{
  "head_dim": 128,
  "rope_theta": 1670.0,
  "rope_fraction": 0.5,
  "learning_rate": 0.00616,
  "max_grad_norm": 2.0
}
Below are experts of layer 2 (counted from 0) of a mixture-of-experts language model. Rows are named router (the router's row for the expert), up (a neuron's input weights, with its number), down (a neuron's output weights, with its number) and show model dimensions 0-127. Each number is 128 + 32 x the weight over its row's rms, rounded and kept within 0 to 255.
Before each expert's rows: a language model's description of what the expert responds to. This comes from a sample of Wikipedia text that the model never trained on.

# expert 37
First pieces of personal and place names, especially foreign ones, such as John, San, La, Yun, Masa, Ren.
router [155 105 158  91 164 137 141  60 103 143 152 122  84 114 159 171 145 154 143 153 158 129 154 157  71  67 118 116 109 108  98 135 126  97 143 126 147 123  66 118 153 130 116 152 136  92 116  67 120  73 108  71 171 156 123 170 118 118 126 155 112 168 103 143 121 139  95 125 128  87 152 173 130 160 131 141 163 156 191 146 188 105 139  95  87 139 153 128 141 141  70  86 140 135 147 166 147 153 117 117  81 146 130 128 115 115 116 101 145  83 131 183  68 115 129 108 127  76  29  98 103 132 145 121 130 180 141 108]
up0 [124  94 124 143 158 136 112 142 117 159 156 158 183  87 108 135 132 170  90 143 120 139 127  84 129 174 113 162 102 203 160  77 196 119  89 173 166 113 139  92 120 120  86 123 112 116 202 156 114  95 156 112 159 124 147  84 163 105 150 142  82 133 156 141 115 119 153 122  99 118 101 175 140 171  85 156 131  84 124 141 117 180  70 160 131 110 136  74  87 153 158  50 122 113 136 149  94 132  71 111  84 194 147 112  71 103 122 119 102 136 159  58 189 137 136 130 124 103 158  73 126 135 130  95 183 104 106  97]
down0 [173 166 109 146 177  62  91 146 129 129  81 137 104 125 142 158 102  65 125 176  66 142 201 148 167 125 140 155 132 134 202 122 134  77  73 136 110 135 141 145 147 118 152 112 164 176 117 137  73 183 151 143  57 117  92 148 152  88  82  89 144 149 131 158 107 107 160 144 140 125 165  69 117 197 163  96 111 168 108 104 134 136  79 137 107 135 103 172 164 134 100 131 153 113 100 146 124  89 176 113  92 178 119 158 123  67  72 120 102 142 103 125 198 122 126 135 128 112 145  93 104  73  85 167  80 180 133 152]

# expert 45
Indefinite articles and determiners opening a noun phrase, often after is, as, with, in, e.g. a, an, A, no, one, some.
router [ 85 142 124 100 149 170 172 112  55 112 133 102 110 131 141 132 153 135  87 145 148 190 115 122 120  57 140 130 153 114  77 116 100  84 101 138 124 103 142 152 145 155 142 142 122 109 133 116  57  93 146  83 155 125 163 114  94 157 123 142 106 149 130 145 118 125 129 100 106 127 174 143  77 188 130 126 161 160 132 123 107 125 137  67 119  93 142 183 169 143 136 109  94 116 112 146 148 146 165 170 112 132  50  98 160  89 152 127 149 124 148 146  61 108  41 193 183 106  97 126 116 167 133 125 143 114 182 118]
up0 [ 72 142 118  85  73 145  97  98 160 160 112 147 112  92 128 150 175 139 116 134 105 130 115  78 100  84  91  61  97 211 170 101 133 149 111 117 137 105 125  97 148 105 157  89 147 110 136 112 154 190 103  98 133 159 118  58 110 152  94 170 165 106 123 117 162 129 131  98  99 117 116 139  61 130 113 100 213 142 164 145 129 122 108 145 183  94 192 113 113  97 114 168 104 152 160 141 115 135 142 162 148 119 121 162 135 113 118  63 161  90  78 179 124 169 150  79 127  93 124 105 125  75 153 113 245 206 129 169]
down0 [ 91 160 140 180 169 135 123 199  65 114 179  87 134 123 148 125 124 144 168  97 136 105  80 103 125 145 154 133 137 126 116  50  53 120  85 134 120 156 170  97 127 172 128 128 141 148  73 185 113  88 126 123 100 103 193 144 123 172  41 130 106 118 135 127 152  91 147 143 105 128 147 154 117 137 118 152  63  56 131 119 184 108 154 152 149  80 118  91  99 161  85 120 152 206 113 150 135 184  87 118  95 118  87 145 127 105 134 153  64 150 151 183 133  69 107 155 132 136 178 165 150 140  83 104 130 163 166  89]

# expert 30
Surnames, given names and place-name pieces in lists, tables and prose, such as John, Smith, Crawley, Huron, Dunlop.
router [158 107 116 123 159 142 127  60  85  98 133 159  97 139 173 178 165 132 135 177 150 113 152 139  83  61 124 123  87 126  79 127 137  92 142 120 144 147  93 130 149 132 106 131 136  70 112  60  89  95 117  88 133 146 129 167  84 142 123 143 117 207  95 129 155 140 125 143 135  90 155 151 128 138 125 130 174 177 168 144 160 101 123 115  55  90 123 115 142 136  92 104 151 190 164 139 178 152 125 114  92 154 123 116 101 110 121 109 136  87 130 182  77 117 110  99 117  96  38 107  97 131 162 140  91 176 150 116]
up0 [148  68 106 152 168 157 120 141  98  82 131 110 142 174  83 113 152 158  88 107 134  82 132 120 155  95 130 153 182  69 140 122 138 122 108 199 134 126  91 117 124 155 142 101 155  64 155 103 116 126 131  87  47 117 142 144 174 105 118 138  77 163 125  99 163 141 187  99  76 131 133 171  34 142 178  95 188 117 143 141  86 155 115 158 132  74 113  84 137 100  98 119 183 193 129  70 137 112 155 157 116 138 145 110 151 137 123 124  85 161 139 118  89 170 189 138 139 142 111 122 140 158 143  85 127 100 153 112]
down0 [ 86 136 141  89  83 139 100 166 142 132 151 162 156  97 102 127 131 133 185 116 130 136 123 104 115 136 157 111 153 120 109 154 143 144 102 123  87 106 144 192 149 119 150 165 163 131  81 110  93 166 112 175 166 121  70  92 137 137 175 157 132  80  95  82 136  96  78 153 106 157  81 192  88 163  91  83 125 129  69 206 151 139 129 125 173 143 165 152 141  99 192 155 183 120 143 136 108  91 156 163 125  72  98 196  92 105   3 105 156 142 151 130 145 128 126 144 156 138 142  92 115 126 162 143 202 106 117 107]

# expert 28
Single capital letters or short first pieces of capitalized words, often after headings, hyphens, quotes or line starts, e.g. "O'Connell", "Co-national", "Re".
router [130 118 160  67 170 160 154 120 122 168 189 105 124 122 154 177 155 170  97 141 190 194 117 128 137 100 179 137 160  61 130 131  92  92 110 102 109 129 109 184 157 113 132 170 103 123 126 100 109  70 106  59 138 115 119 127  77  99 137 126 138 133  90 141 172 104 119  84 118  94 152 166 123 159 146 123 131 129 141 129 151 121 116  97 121 175 191 113 144 104  77 110 102 141 169 130 178 138 138 110  83 135 124 193 151 105 130 117 171  86 140 154  63 124  75 146 156  69  78 177 110 158 191 106  97 182 150  80]
up0 [164  26 144 117  88 145 117 137 158 125 166  99 129 161 130 196 135 151 132 112 173 122 139 149 126 228 124 170 103 109 117 113 166  87 123 113 114 111 114 107 131 100  76 167 146 111 124 107 106 144  98 147 130  62 145  88 141  80  97 125 124 198 177 190 199 148  92 139 140 130 104 155 108 142 100  89  92 128 105 205 115 136  97 157 194 139 104 150 197 137 114 184 176 142 113  54 131 122 110 110 135 132 173 133 147 128 167 104 158 148 128 196  56 147 161 152 111 147 132 134 102 123 172 143 164 121 110 125]
down0 [ 61 114 104 103 137 141 137  50 111 111  97 128 142  85 161 184 108 134 121  83 117 148 127 141  87 142  93 102 105 116 115 161 101 152 117  58 148 151 132 140  63  58 145 141 195 120 127 137 109 165 159  89 162 159 165  49 166 168  91 127 102 127 132 105 181 138 126  83 137 157 161  77 127 103 142 151 151 120 188 129 133 141 142 157 172 131 142  82  99 145 100 153 167 111 154 120 134 140  86 112 127 174 134 130 186 122 114  80 119 122 112  95  73 107 144  76  89  82  93 163 156  96 125 147 146 136 167 125]